config.toml
n_layer = 9
d_model = 224
n_experts = 128
experts_per_token = 6
d_expert = 96
d_shared_expert = 128
activation = "squared_relu"
moe_layers = [2, 3, 4, 5, 6, 7, 8]
router_score = "sigmoid"
normalize_top_k = true
routed_scale = 2.5
balance_loss = 0.000847
balance_bias = true
router_logit_norm = 2.0
init_std_router = 0.0113
lr_router = 0.0012
vocab_size = 2048
norm = "rmsnorm"
norm_eps = 1e-06
tie_embeddings = "early"
optimizer = "muon_variant"
lr = 0.00649
batch_tokens = 65536
seq_len = 1024
train_tokens = 585700000
steps = 8938
dataset = "wikipedia_en"
Below are experts of layer 5 (counted from 0) of a mixture-of-experts language model. Rows are named router (the router's row for the expert), down (a neuron's output weights, with its number) and show model dimensions 0-223. Each number is 50 + 10 x the weight over its row's rms, rounded and kept within 0 to 99.
After each expert's rows: a language model's description of what the expert responds to. This comes from a sample of Wikipedia text that the model never trained on.

# expert 4
router:48 53 42 40 47 70 56 57 51 65 54 74 69 42 41 46 66 42 46 51 45 40 61 59 43 57 52 56 40 55 74 52 62 45 48 38 43 37 41 50 43 46 54 40 52 81 57 42 47 45 59 54 63 35 45 58 53 49 63 57 46 54 63 23 53 54 53 40 63 50 58 54 56 42 47 48 45 42 47 34 55 55 51 45 36 46 63 49 47 54 58 47 45 55 61 49 41 47 62 42 36 60 37 53 52 70 49 60 57 51 47 35 44 49 63 63 46 54 45 49 58 28 45 39 67 41 64 69 65 44 27 48 63 60 66 52 56 51 44 63 36 49 49 39 54 37 40 47 65 50 50 40 41 65 41 58 45 37 46 60 44 73 42 17 48 52 41 40 49 71 56 41 56 45 61 33 44 38 53 57 46 47 59 54 44 54 41 61 37 52 54 50 43 47 47 56 42 35 40 54 44 77 45 51 57 41 52 46 39 36 46 47 59 54 56 71 49 65 56 42 60 36 49 45
down0:51 54 31 57 48 60 53 57 54 62 60 56 45 56 79 56 46 51 47 44 63 56 36 45 41 52 42 58 51 53 59 45 48 50 64 53 49 28 47 61 56 34 65 44 66 43 59 54 67 57 58 47 34 45 59 58 58 36 72 48 67 38 58 67 51 54 57 44 44 41 63 59 53 55 54 53 41 37 29 62 28 59 56 47 32 48 51 49 55 40 58 69 59 57 71 55 26 44 63 46 62 42 30 70 62 56 58 42 40 47 62 38 40 42 44 48 39 41 47 51 44 48 49 37 65 36 62 39 59 45 44 40 51 33 42 48 40 52 71 54 42 45 63 40 54 63 40 53 67 53 55 50 71 47 48 47 45 44 54 44 41 65 66 38 53 34 52 41 49 48 47 54 48 42 46 45 45 48 41 47 32 55 49 45 59 35 48 52 53 52 44 65 70 45 56 55 57 57 62 52 54 52 54 55 46 56 38 57 45 47 49 41 79 40 49 38 46 63 60 39 75 41 54 51
It responds to: Inner syllables of foreign personal and place names (ar, ad, is, ud, as in Mahamadou, Gauhar, Aris) plus commas and " and".

# expert 29
router:59 47 68 53 51 63 44 42 48 55 44 52 57 61 53 48 50 58 67 54 54 68 31 40 44 65 47 45 39 33 56 50 52 56 56 43 61 34 44 35 44 37 60 66 62 46 43 35 41 51 34 55 34 40 51 54 46 64 32 44 39 42 34 53 33 57 44 53 55 51 52 52 52 44 43 41 45 31 45 40 50 35 50 54 56 40 53 52 68 56 57 48 48 52 49 49 73 60 60 30 55 61 53 39 67 46 45 47 52 51 40 59 42 63 35 26 55 67 40 39 40 50 45 50 60 53 56 44 38 44 52 39 50 46 42 49 30 54 39 43 47 55 36 54 54 34 39 69 53 27 39 50 60 34 60 61 43 46 43 41 61 44 63 40 45 56 30 58 54 55 61 41 41 58 48 47 49 33 57 37 55 54 19 38 35 48 41 44 68 48 40 46 25 65 49 48 40 56 53 45 52 43 26 39 36 55 56 57 51 53 40 39 45 42 34 68 52 52 53 53 58 45 46 51
down2:45 47 44 49 33 54 20 38 53 50 54 38 42 64 55 46 46 54 60 61 46 58 51 44 58 44 57 49 47 54 58 60 55 46 36 53 54 58 21 59 35 32 49 54 59 62 57 33 27 29 57 56 49 48 53 50 53 41 39 57 58 50 44 58 56 39 56 39 26 48 60 64 53 46 45 61 43 50 46 47 56 41 47 43 48 61 40 34 39 51 50 58 51 34 31 54 48 48 52 54 53 48 59 59 44 47 61 40 46 36 67 56 61 50 54 61 55 50 70 49 70 33 56 59 51 48 55 57 51 42 35 52 41 44 58 52 47 52 41 46 49 39 19 54 63 60 25 40 67 57 56 46 30 28 50 51 45 68 53 38 42 43 41 40 42 63 46 53 29 57 43 44 49 42 53 48 52 38 41 50 40 51 65 56 51 65 48 43 48 49 37 73 40 39 35 56 49 42 45 45 29 49 49 57 43 37 46 42 30 58 55 49 71 43 58 58 55 36 54 39 53 47 51 72
It responds to: First capital letter or piece of proper names and organization words, such as Tangerine D-ream, Nelson Mandela For-um, Town, Soc.

# expert 15
router:48 47 31 51 49 54 57 59 66 36 45 39 41 41 57 54 69 56 51 36 55 47 67 65 52 51 60 55 59 58 44 36 37 53 48 64 53 40 30 63 43 53 67 70 53 57 57 62 48 58 36 46 60 49 29 67 45 45 52 52 34 53 70 56 32 57 50 33 45 43 49 54 49 55 54 31 65 52 54 47 52 64 62 52 64 41 56 54 61 37 37 51 65 57 48 49 60 42 66 53 53 52 34 63 59 45 57 53 35 41 49 57 60 47 61 48 53 62 71 54 56 49 67 59 48 47 52 38 47 72 50 56 59 46 62 57 63 52 50 51 58 60 48 42 49 60 19 64 41 61 47 51 40 66 64 53 57 54 47 32 62 58 53 60 78 48 49 56 43 55 53 53 40 45 60 49 54 51 45 64 40 26 48 48 50 43 27 41 39 68 56 55 49 40 43 41 42 49 60 35 47 52 48 73 57 64 57 55 58 47 55 48 49 64 54 59 43 39 38 32 39 57 56 49
down64:56 36 55 30 60 48 32 54 59 54 53 40 56 59 66 45 58 62 46 54 48 47 53 63 40 59 61 54 42 38 47 55 53 37 43 61 51 58 36 51 56 67 67 41 42 51 38 64 48 49 44 45 44 61 53 33 49 53 57 42 47 58 66 29 51 61 41 50 56 31 40 56 46 40 63 40 37 59 38 36 53 45 42 68 50 39 57 59 28 52 48 60 54 40 46 83 47 56 49 38 47 45 48 55 79 48 48 72 48 51 29 57 43 46 48 67 47 42 60 52 39 45 47 44 57 57 41 22 62 67 55 69 46 49 66 51 51 42 43 48 61 34 55 39 56 50 49 50 41 29 57 36 53 40 52 60 45 43 48 44 32 44 61 58 50 52 58 55 33 60 63 34 49 54 60 54 50 43 45 50 28 73 39 51 61 55 42 42 55 52 27 62 44 55 35 57 68 57 53 58 54 39 44 41 52 51 42 43 46 47 49 57 72 48 57 59 38 40 53 53 50 46 48 53
It responds to: Words and endings like more, most, early, major, original, lower, new, and mid-word pieces such as sl|ow|ly, Le|on|ard.

# expert 56
router:33 61 52 63 38 36 66 46 58 39 44 52 52 59 40 53 46 39 53 49 51 62 47 62 44 69 44 53 45 48 55 50 41 55 42 44 41 65 43 42 42 63 48 47 51 65 34 33 22 44 45 55 61 52 43 43 44 60 33 58 50 56 40 37 57 42 40 58 52 49 67 52 51 38 47 44 39 49 67 58 61 68 40 53 54 63 54 51 38 44 29 53 64 37 38 44 45 38 30 59 47 42 50 54 56 24 52 42 50 55 47 39 42 60 62 46 44 37 67 33 30 48 34 51 41 57 60 48 64 48 72 55 64 46 45 59 54 50 51 50 59 40 48 41 52 52 51 46 60 65 51 46 50 60 43 39 40 31 42 53 25 55 40 40 47 43 45 63 40 60 42 47 64 52 47 52 28 51 62 65 46 41 69 42 39 57 45 55 44 37 37 68 44 50 30 43 36 57 56 58 38 62 69 53 41 50 53 40 36 64 47 41 46 26 60 48 49 56 52 39 45 59 56 50
down0:46 45 59 37 34 51 60 51 39 48 57 54 40 57 50 43 45 49 39 59 46 49 40 49 34 53 55 52 35 47 60 57 63 51 38 58 43 48 35 51 65 35 47 65 56 66 48 60 42 57 53 30 45 49 67 28 46 53 46 46 57 49 33 48 63 48 45 62 46 51 66 49 60 39 36 52 64 55 54 67 54 57 63 61 58 41 53 54 63 51 44 53 33 42 65 55 54 70 35 35 53 49 52 75 57 56 23 56 51 50 48 54 59 49 41 44 74 43 48 47 41 49 53 46 61 33 48 52 56 59 58 60 59 44 41 54 47 59 38 63 57 63 47 33 34 77 45 55 49 48 41 58 43 64 61 37 43 61 42 48 54 56 60 49 46 61 14 42 33 44 70 42 73 53 58 47 42 53 29 56 43 49 64 45 55 50 48 56 45 36 58 44 50 58 44 42 50 64 53 42 42 46 65 57 59 52 44 54 62 54 55 41 54 65 48 59 37 53 55 48 64 31 33 53
It responds to: Paragraph breaks after a short description or heading, list-item dashes, and infobox field names like Location, Country, Total.

# expert 41
router:61 44 43 65 33 52 41 55 46 52 51 48 49 50 50 59 51 46 49 50 65 62 56 44 42 59 66 65 43 39 56 38 48 42 60 32 49 56 66 45 45 48 46 50 38 60 55 43 58 48 39 51 53 48 35 46 47 29 55 20 49 53 39 58 56 72 28 31 48 41 49 49 40 63 50 48 61 56 48 45 51 51 44 62 42 39 41 47 52 43 28 61 51 35 46 42 54 68 57 61 43 60 58 52 51 11 52 51 60 54 57 49 40 60 60 41 45 47 50 54 44 60 50 47 56 58 64 47 66 47 43 29 54 40 31 57 44 51 54 68 67 61 38 41 49 49 52 53 49 66 49 51 49 56 35 47 53 46 57 57 47 59 37 52 40 58 56 33 64 41 31 48 45 44 39 56 50 55 34 28 34 65 45 46 54 48 55 62 46 40 37 51 43 53 50 51 60 44 57 33 30 49 44 31 53 42 45 54 48 42 63 45 70 41 69 43 49 53 32 55 41 32 48 72
down1:59 43 38 44 55 61 62 45 37 49 50 58 46 48 54 57 53 49 38 29 42 52 55 59 74 72 56 53 57 39 52 52 59 46 38 70 56 40 61 70 64 56 61 62 60 54 55 62 57 44 61 61 35 44 56 55 45 68 68 46 30 40 44 54 51 33 35 59 42 47 58 61 60 28 63 59 35 53 64 48 52 53 45 57 69 53 43 39 39 41 43 66 59 49 48 39 61 58 32 60 64 55 38 52 46 64 38 49 52 33 41 35 54 51 66 53 45 32 40 50 45 33 53 61 53 48 47 55 54 53 58 35 67 43 39 54 52 46 58 39 70 30 59 50 44 58 60 53 45 48 46 46 48 56 68 41 53 54 57 33 44 52 37 48 47 49 49 64 53 45 57 51 44 60 64 59 38 46 36 57 56 61 28 39 60 45 36 59 44 71 64 42 50 48 48 41 46 59 46 61 57 38 57 50 73 43 47 51 59 52 54 55 37 34 55 50 32 56 50 66 65 49 47 40
It responds to: Finite verbs and auxiliaries in running prose, such as had, would, became, received, m-akes, m-aking, often after a subject pronoun.

# expert 1
router:45 37 70 48 64 68 35 43 75 40 52 43 76 53 70 49 39 44 66 60 55 51 53 40 60 76 50 59 54 37 38 42 34 47 39 67 72 35 45 58 49 47 49 46 57 40 42 63 54 55 45 56 41 56 64 53 50 50 52 45 45 50 67 62 56 54 41 49 45 36 33 45 41 45 56 49 43 45 46 43 44 27 37 46 40 57 51 48 51 49 48 38 48 48 59 50 52 72 46 33 47 60 34 33 74 59 42 38 47 43 44 51 54 47 38 50 46 47 38 55 33 52 56 75 61 41 40 45 48 43 33 44 42 42 59 46 52 62 40 49 40 56 46 56 44 30 67 57 32 66 40 38 52 41 47 30 55 43 57 51 61 40 57 49 58 62 45 30 42 55 57 65 53 57 48 53 52 40 49 51 42 60 34 33 52 47 43 46 54 55 32 49 45 65 54 46 48 50 34 61 57 53 57 57 69 49 61 44 48 32 48 45 46 52 47 75 52 46 54 61 55 46 56 54
down3:50 62 50 49 33 44 58 54 41 55 58 42 57 55 64 39 62 42 57 57 47 45 34 58 56 46 58 43 45 29 53 40 51 54 43 45 56 51 44 47 41 50 33 49 50 59 41 51 63 48 42 67 47 49 46 41 50 76 64 62 46 60 67 39 50 43 42 52 54 44 37 64 55 41 54 36 42 70 71 38 59 16 46 40 57 44 46 43 68 57 44 57 40 47 58 47 49 60 43 61 55 46 63 44 31 44 39 53 35 51 49 50 41 60 56 61 44 68 49 59 62 67 39 50 51 56 53 45 44 63 42 54 46 33 29 47 55 41 45 49 65 43 58 64 45 51 29 55 49 58 54 58 54 63 50 42 38 49 55 49 34 53 63 27 42 50 55 41 44 47 36 65 39 52 35 50 48 29 73 53 70 44 63 41 50 48 56 37 44 61 51 61 48 61 39 58 46 39 43 62 45 65 38 32 34 51 47 49 42 62 53 46 55 56 37 65 67 47 63 49 42 64 60 34
It responds to: Capital letters and first pieces of non-English proper names, often Arabic, Slavic or African, such as Abd-ull-a, Q-at-ar, Russ, Afric.

# expert 23
router:46 44 67 64 50 58 57 52 71 46 53 56 63 49 71 54 55 42 60 69 55 56 43 42 50 68 45 52 29 45 47 44 42 51 21 50 65 47 38 47 45 44 48 57 57 43 40 52 62 48 53 56 42 34 57 46 46 52 50 62 52 56 48 30 52 56 56 64 54 50 37 49 45 49 42 42 27 49 60 40 47 39 41 51 40 48 43 53 39 58 59 34 46 37 40 50 42 68 54 18 46 65 45 24 58 54 39 43 36 50 45 43 63 53 47 40 50 51 42 62 43 69 51 65 53 41 44 59 37 53 50 53 48 31 51 47 35 63 57 50 51 63 61 47 42 40 46 48 36 52 48 54 45 37 48 38 59 39 76 35 62 44 41 57 45 52 54 45 45 52 62 60 59 62 58 43 51 57 42 52 41 55 38 44 51 46 46 52 60 47 41 34 29 48 57 48 38 30 41 60 65 53 50 71 45 37 51 72 47 51 63 47 59 27 46 63 49 53 48 69 53 40 31 41
down1:48 62 53 34 57 34 35 50 44 47 46 39 51 63 49 47 45 44 50 45 25 71 60 69 54 56 57 46 65 35 61 48 60 54 53 36 45 67 50 64 53 54 63 56 37 60 57 51 47 63 43 62 56 39 42 49 55 39 48 59 32 62 46 48 41 42 47 63 61 32 55 44 48 36 50 58 56 59 47 41 53 42 32 39 46 43 42 46 57 46 41 36 50 34 60 46 36 52 48 58 48 45 60 63 37 32 49 38 51 44 49 32 56 33 54 64 52 68 58 47 52 58 52 42 45 69 46 52 46 57 53 79 42 43 35 38 60 39 46 41 38 41 51 46 53 41 40 44 54 69 49 48 60 57 43 54 41 63 49 35 55 62 51 50 50 53 69 48 46 64 45 48 43 56 51 26 47 52 37 36 37 33 39 39 56 67 49 54 55 66 38 63 37 66 29 50 42 61 44 57 47 40 77 67 39 45 45 59 54 60 53 48 50 42 41 43 47 76 49 40 47 47 48 41
It responds to: First pieces of lowercase words after a space, often in music and song text, such as dist, con, occ-ur, p-ath, w-ides-pread.

# expert 61
router:49 43 70 49 45 45 41 38 63 57 68 54 61 59 58 53 56 62 45 64 47 66 56 42 59 40 61 50 43 52 53 38 52 51 48 59 49 44 40 53 43 50 59 69 47 41 60 41 51 43 48 41 49 48 53 40 59 44 62 51 66 48 42 73 64 55 57 49 59 49 45 51 38 49 55 52 48 46 53 40 45 55 39 38 35 54 24 32 53 45 69 80 43 56 56 59 48 60 54 48 53 46 39 53 59 54 54 69 67 52 50 28 71 60 40 50 64 53 40 40 68 38 49 70 57 58 31 45 50 58 56 65 40 47 47 65 52 48 39 35 67 49 39 74 42 48 40 67 50 46 36 48 50 42 59 67 34 43 46 43 45 51 44 49 58 42 44 48 44 38 45 53 60 53 44 63 38 46 41 51 51 47 61 42 50 49 43 65 52 26 54 45 46 57 41 60 53 55 32 49 72 69 46 45 52 53 47 47 46 33 53 62 58 32 57 72 33 43 37 63 58 54 41 44
down2:49 45 49 42 52 61 42 45 48 36 49 50 50 64 43 46 41 40 54 47 32 52 56 51 41 24 52 31 35 74 45 52 33 44 62 69 40 42 60 47 59 43 41 56 44 55 60 74 47 60 55 48 55 53 59 53 61 39 52 48 40 42 50 66 37 54 39 49 56 69 37 53 60 56 52 39 52 49 73 47 62 43 31 45 57 62 43 50 44 52 29 40 61 57 34 51 63 46 58 55 37 38 61 60 27 42 66 34 51 49 49 58 64 46 48 57 61 42 73 43 42 56 56 70 59 42 56 52 56 28 42 48 45 56 33 30 43 58 44 61 27 48 39 59 46 50 58 40 45 54 47 42 64 51 55 61 49 41 52 54 49 66 41 52 66 56 44 53 56 47 54 47 62 62 40 66 43 39 50 49 43 63 56 60 59 66 49 49 48 44 48 33 39 55 56 50 51 58 54 54 51 46 37 49 33 56 58 65 51 45 43 32 61 58 53 34 32 51 38 68 51 65 47 59
It responds to: Consonant pieces l, z, m, ab inside foreign names like Krzys-z-tof, Casab-l-anca, plus closing parentheses, line breaks and modal will/would.

# expert 17
router:37 65 62 44 55 59 46 41 49 41 51 34 31 60 40 60 40 43 52 46 50 53 47 55 50 50 50 37 70 69 51 45 65 39 58 53 62 42 45 27 44 50 56 49 49 71 46 48 53 47 54 79 48 50 42 42 50 58 48 45 46 40 60 73 48 50 52 36 37 42 36 43 34 52 36 40 51 62 31 55 54 49 45 53 42 58 35 31 60 57 34 48 50 52 41 42 45 45 49 47 67 62 61 56 39 50 42 53 40 57 39 64 32 68 49 47 53 40 58 35 54 51 55 63 67 54 64 61 39 51 52 53 35 51 52 31 57 27 63 54 55 49 38 55 57 51 42 57 60 37 60 40 49 39 45 43 32 52 41 57 43 51 58 58 28 55 60 40 67 52 48 39 51 41 56 50 47 36 57 23 71 52 36 41 45 59 58 62 51 30 45 53 64 44 55 48 35 47 40 28 32 63 56 51 52 47 48 47 59 50 56 40 57 61 52 45 53 45 60 34 63 49 47 46
down1:49 44 56 66 49 48 61 50 48 36 41 57 58 66 46 54 64 47 63 53 50 54 46 43 51 48 50 62 64 39 52 56 56 56 45 43 55 71 65 59 21 36 39 42 56 32 50 51 45 55 40 36 61 47 57 55 54 59 36 57 63 61 57 37 50 46 64 47 54 41 52 38 49 54 57 42 36 49 57 52 44 59 44 47 63 49 43 57 50 18 50 53 54 53 49 49 47 30 45 50 55 42 40 59 51 49 60 53 43 61 63 51 37 43 54 46 34 60 60 65 42 58 46 58 52 65 60 16 68 50 50 30 50 47 46 46 53 55 63 57 37 48 58 64 37 51 58 59 26 22 35 48 33 36 59 53 49 57 39 51 38 65 54 62 49 29 58 49 57 68 58 40 39 66 38 56 46 62 45 45 53 47 43 49 62 34 41 54 64 53 57 65 54 55 46 41 50 55 67 41 61 50 46 35 33 45 53 51 68 54 36 46 50 50 40 35 69 42 52 59 46 55 55 58
It responds to: Verb inflection endings and periods, plus of, for and with, in prose, such as highlight-ing, tit-led, check-ered, said.

# expert 59
router:43 54 49 56 51 30 56 63 61 50 56 39 41 53 54 44 58 43 23 42 46 37 48 68 45 31 38 58 63 85 46 56 56 47 35 51 50 39 60 45 60 47 44 39 54 48 30 53 47 40 28 60 47 45 66 37 44 31 53 61 47 57 60 54 64 42 62 56 39 48 46 45 64 72 49 48 64 69 35 37 45 75 37 49 39 60 61 49 55 56 47 53 43 46 47 47 34 37 64 75 55 47 63 53 33 55 73 39 37 38 59 54 61 36 58 51 45 52 55 48 53 60 58 49 41 35 51 45 63 55 55 46 36 50 49 40 62 45 45 54 67 69 44 36 46 45 68 58 64 50 51 48 52 59 42 67 61 39 42 56 53 50 49 61 60 49 56 54 46 51 44 62 55 21 51 54 43 51 50 44 59 53 58 57 52 52 68 60 37 55 62 37 50 51 50 63 50 53 54 40 51 46 46 40 53 53 53 59 66 52 63 58 52 43 60 42 57 57 48 39 30 58 47 53
down1:40 65 43 57 56 58 58 57 49 41 44 50 38 50 45 41 46 50 50 42 38 45 48 39 41 54 35 41 57 37 48 45 60 50 50 59 42 42 72 39 51 44 44 57 43 56 41 66 61 51 63 59 43 45 40 64 38 46 48 52 47 64 32 37 50 47 33 39 68 57 34 43 59 42 46 38 45 44 38 28 60 38 34 46 44 46 46 57 58 64 57 47 45 49 39 36 47 38 47 47 30 46 44 41 46 46 41 58 50 41 50 49 60 62 52 50 54 36 58 41 37 57 53 60 49 33 37 50 58 47 59 49 46 68 51 63 47 70 31 62 41 50 63 61 55 52 55 36 46 56 40 43 36 57 44 57 48 60 62 40 58 50 40 67 42 57 71 39 51 35 69 34 33 65 29 39 55 59 50 59 65 25 50 48 52 57 31 59 62 45 55 44 62 37 37 49 59 51 48 60 39 48 48 56 36 41 60 51 39 40 71 38 65 32 33 47 43 58 42 28 47 58 50 45
It responds to: First names and their pieces in credits, cast and player lists, such as Alf-red, Man-uel, Sebast-ian, John, George.

# expert 57
router:45 42 55 54 46 66 49 50 56 59 49 58 56 65 60 51 58 54 62 45 60 58 33 47 43 57 39 51 56 38 51 52 49 58 37 55 47 62 36 58 58 33 39 60 57 52 69 57 60 40 45 62 46 42 59 54 52 69 43 63 68 33 58 46 46 39 46 35 57 54 51 35 49 60 63 50 28 58 59 51 44 32 49 61 45 54 24 69 39 50 57 50 46 48 57 52 33 37 69 33 47 45 28 40 48 60 63 48 53 59 38 43 35 65 54 37 60 55 47 65 48 74 52 42 42 60 53 49 52 55 54 52 51 33 49 50 29 60 55 52 62 60 56 46 50 44 58 55 38 60 47 56 43 40 24 46 54 59 64 46 57 69 48 59 55 46 36 36 42 35 66 47 55 69 58 39 50 53 44 56 37 59 55 41 36 56 49 38 33 62 40 37 59 68 63 46 55 41 37 50 51 47 64 65 35 42 51 52 45 41 44 52 55 35 41 75 46 52 51 55 49 32 43 47
down0:45 70 51 52 70 54 56 48 53 48 62 65 30 45 51 46 46 54 47 50 45 52 45 46 37 38 42 50 60 48 59 61 66 66 57 38 53 32 74 53 27 17 64 44 43 48 54 49 45 45 54 40 40 56 51 33 41 39 42 49 63 49 55 43 59 63 34 66 30 71 40 54 44 50 52 36 61 52 45 50 39 43 43 57 51 45 51 58 51 62 43 52 36 58 43 56 50 64 51 54 54 55 57 56 38 58 62 53 58 42 58 53 53 62 60 49 38 43 65 63 43 47 53 67 60 43 51 46 38 57 44 49 60 59 40 51 55 40 63 62 62 46 47 38 55 43 28 45 53 50 49 53 34 25 51 54 68 51 51 55 43 47 54 62 39 59 38 36 58 71 56 45 45 58 54 69 61 50 35 60 52 53 42 47 58 68 49 39 41 48 43 54 44 47 68 66 44 59 34 43 39 48 57 61 52 57 35 67 62 49 37 34 30 44 44 51 48 46 34 54 48 45 71 39
It responds to: A lone first letter starting a lowercase word after the or a, such as m|y, m|ountains, h|arina, l|ink.

# expert 40
router:68 35 75 35 46 54 63 54 57 59 46 47 53 59 58 68 48 49 48 63 49 39 47 45 66 68 44 60 44 41 60 50 45 50 54 40 65 62 45 53 45 53 38 54 51 46 38 47 64 49 52 69 35 56 50 51 57 53 40 42 31 40 63 49 63 38 45 35 42 40 55 60 31 37 63 56 48 44 60 50 58 57 53 63 41 48 44 47 58 48 50 37 31 43 49 45 65 58 37 56 56 66 54 56 54 61 44 33 27 67 38 43 46 63 42 60 49 37 43 58 60 49 63 58 61 58 58 49 40 59 39 41 52 66 37 37 30 58 47 59 42 66 46 52 54 49 47 45 39 45 51 42 54 55 57 48 37 59 44 52 59 39 49 68 60 50 45 50 39 67 56 56 35 47 63 28 64 67 50 54 48 47 21 51 51 49 62 43 54 37 39 40 54 56 59 45 54 37 36 52 34 69 47 42 46 48 48 59 42 42 39 31 51 63 38 45 48 32 38 55 64 48 34 35
down3:48 70 29 50 54 46 47 46 42 41 49 47 48 42 47 50 49 60 39 50 53 50 68 37 39 48 41 50 60 42 44 50 57 43 59 61 31 43 40 51 46 43 66 45 41 67 66 33 66 47 41 62 37 61 36 64 56 57 39 41 66 49 32 43 40 63 55 41 39 65 35 49 59 58 40 50 35 52 57 40 39 19 64 50 61 45 58 40 49 38 67 62 50 58 51 43 48 42 43 52 39 67 49 38 53 55 53 57 69 56 45 49 36 26 57 45 50 62 69 33 42 50 55 38 56 73 43 42 49 53 59 58 41 46 45 47 45 40 59 41 48 35 63 56 43 65 45 53 39 52 54 45 49 47 46 43 38 47 39 65 67 39 35 68 56 46 50 61 51 50 62 55 55 32 52 48 49 38 59 58 44 44 44 50 47 48 37 52 52 78 59 48 53 40 50 62 53 43 54 51 26 44 45 55 39 67 53 48 24 62 33 49 42 51 56 41 62 58 48 56 57 53 42 44
It responds to: Single capital letters or short capitals starting proper names, places and titles, such as W(imbledon), B(altimore), F(inland), O(berwinter).

# expert 31
router:40 68 55 64 54 57 50 43 53 46 33 58 64 40 27 42 54 52 34 54 44 48 39 39 68 55 52 39 58 51 56 42 56 54 50 48 48 61 56 60 44 67 51 45 59 49 54 44 35 49 54 44 54 57 37 65 49 59 40 42 42 35 59 43 56 42 61 45 53 53 58 56 49 41 51 31 43 43 54 43 52 59 43 29 48 28 48 72 47 58 47 40 48 44 53 58 60 49 47 44 48 63 47 67 50 51 70 59 46 37 65 49 62 50 40 62 49 46 36 44 49 31 29 43 63 44 59 54 47 34 42 40 54 69 61 45 65 68 54 61 47 40 35 56 55 64 56 39 61 61 55 60 38 49 41 45 32 73 63 50 46 44 39 39 35 30 44 53 41 31 60 45 64 44 44 49 62 60 35 44 50 45 72 40 65 48 47 43 34 50 41 57 44 58 47 44 71 40 41 28 53 36 42 50 54 65 40 35 59 69 50 50 61 55 58 58 54 42 55 47 57 37 42 45
down0:41 32 62 53 58 39 50 61 53 55 51 52 60 73 57 54 58 41 37 40 42 46 52 57 55 60 47 62 24 54 52 54 66 47 44 34 54 53 60 46 28 52 56 28 66 47 59 52 65 60 63 42 42 49 57 53 45 64 54 51 63 52 57 59 54 46 48 68 47 57 71 42 41 46 53 46 50 51 45 30 57 52 32 62 55 56 46 30 50 48 37 38 66 59 47 46 45 67 60 53 41 48 58 48 54 55 58 56 46 66 37 43 63 42 39 35 54 46 67 54 40 45 55 56 47 43 46 47 42 53 45 53 54 50 44 59 63 63 55 36 64 46 53 38 42 67 36 50 50 33 42 55 73 43 35 44 45 29 51 35 30 47 35 34 43 62 40 55 59 60 50 41 43 46 55 43 79 45 42 55 39 66 48 42 50 45 46 37 43 35 48 62 47 40 46 43 31 36 56 58 34 59 38 57 53 51 53 56 37 68 56 55 73 45 52 58 43 39 43 36 49 36 60 45
It responds to: Middle word pieces like an, anc, ac, ad inside names and words such as Lis-an-ne, ascend-anc-y, Ark-ans-as; also table bars and paragraph breaks.

# expert 58
router:54 45 55 45 57 61 59 37 54 60 46 57 44 53 55 44 41 50 51 54 62 44 48 41 47 55 61 63 48 44 50 52 40 47 57 40 44 29 69 63 47 19 53 35 58 46 41 50 49 30 52 43 40 41 65 52 33 56 54 55 32 43 34 35 59 40 54 50 55 64 49 40 39 32 52 60 55 45 51 33 60 45 49 52 46 38 53 54 50 45 52 51 49 46 46 39 45 44 54 44 49 72 43 55 42 66 37 64 42 46 60 40 53 57 62 58 48 39 37 41 50 55 35 66 44 49 77 66 55 48 71 35 73 57 67 50 52 43 50 55 38 46 44 42 60 53 33 47 55 47 55 56 36 73 51 51 46 43 34 43 44 56 51 59 59 67 50 44 50 48 38 43 38 58 39 40 44 59 52 37 46 39 69 43 43 40 64 45 28 48 45 49 71 42 47 34 57 57 47 42 26 39 53 49 63 51 54 42 49 59 47 67 42 47 38 43 25 45 62 42 50 77 39 49
down0:50 65 47 34 36 46 64 29 53 50 57 43 45 50 68 36 40 53 53 66 35 44 51 42 63 46 38 45 37 58 48 60 48 67 41 61 49 63 41 60 70 74 53 54 49 39 34 68 43 50 53 53 51 41 45 44 39 47 58 56 35 52 49 48 62 46 60 55 53 34 55 55 41 39 40 49 59 44 57 59 43 51 28 27 37 42 57 73 52 40 46 58 34 65 48 57 45 50 50 50 49 59 55 46 48 50 61 77 51 43 49 49 63 37 42 37 50 54 49 49 44 62 24 53 46 52 49 64 50 45 66 41 54 49 45 62 57 31 41 49 58 38 59 53 42 52 43 56 47 65 33 57 59 42 45 36 42 46 47 64 25 45 48 49 57 49 42 64 57 39 42 48 26 55 67 40 38 46 54 45 34 49 40 63 47 56 58 60 69 62 36 45 43 47 55 46 46 53 56 70 63 51 51 54 63 34 53 46 62 48 67 49 41 37 67 50 49 39 48 59 52 33 53 46
It responds to: Ending pieces like -um, -ult, -ut, -us, -ist, -ism completing words (faulty, tribute), plus commas, colons in taxonomy lists, and "that".

# expert 9
router:54 48 63 58 47 64 47 42 69 40 59 66 67 41 67 39 56 40 70 66 50 58 48 40 42 70 45 51 51 22 43 53 36 53 41 62 59 46 39 54 38 40 46 58 56 45 49 54 55 43 49 51 35 37 60 59 42 59 32 60 55 47 67 40 53 55 49 50 53 40 41 55 49 48 54 47 29 43 49 46 44 31 40 47 42 52 36 53 37 52 50 35 50 49 41 52 45 70 50 29 46 66 43 32 56 50 55 36 49 44 39 48 62 60 43 45 51 60 42 60 44 69 62 73 60 33 35 56 38 51 53 52 47 27 49 59 47 67 42 49 42 64 51 57 46 37 54 53 42 63 38 48 48 30 45 33 62 51 59 38 59 43 46 53 61 48 44 47 38 49 60 57 57 56 56 55 42 51 44 62 35 50 29 40 40 44 53 44 57 54 40 38 28 55 64 46 43 36 40 64 62 49 58 65 47 47 57 56 46 35 52 39 47 39 44 67 49 54 48 77 54 46 44 39
down0:57 42 36 65 38 50 36 63 44 56 55 44 41 50 54 62 51 38 52 59 64 47 49 38 70 61 51 40 50 48 35 49 53 50 45 51 65 57 47 57 61 49 60 39 56 65 50 55 49 43 62 44 42 63 59 42 38 44 22 36 61 41 39 39 68 58 57 57 39 43 46 56 54 43 50 44 52 51 43 43 53 57 32 40 55 53 52 35 50 46 47 41 64 59 66 40 48 50 37 25 59 48 60 51 52 64 76 34 67 62 44 58 56 51 60 52 56 43 46 49 35 44 62 62 59 42 50 46 40 39 56 37 49 48 51 46 62 50 23 31 47 58 69 42 41 76 34 49 37 21 51 58 54 53 57 42 61 48 45 67 43 48 51 47 44 53 38 61 34 41 45 42 52 58 61 39 51 47 45 53 40 35 54 58 65 46 32 45 56 40 67 42 54 37 37 46 47 46 56 51 64 46 68 45 57 61 35 38 41 43 43 50 57 59 43 53 42 61 57 31 40 55 39 60
It responds to: Final syllables of surnames and place names such as son, ville, ham, gan, plus quotation marks, opening brackets and narrative pronoun she.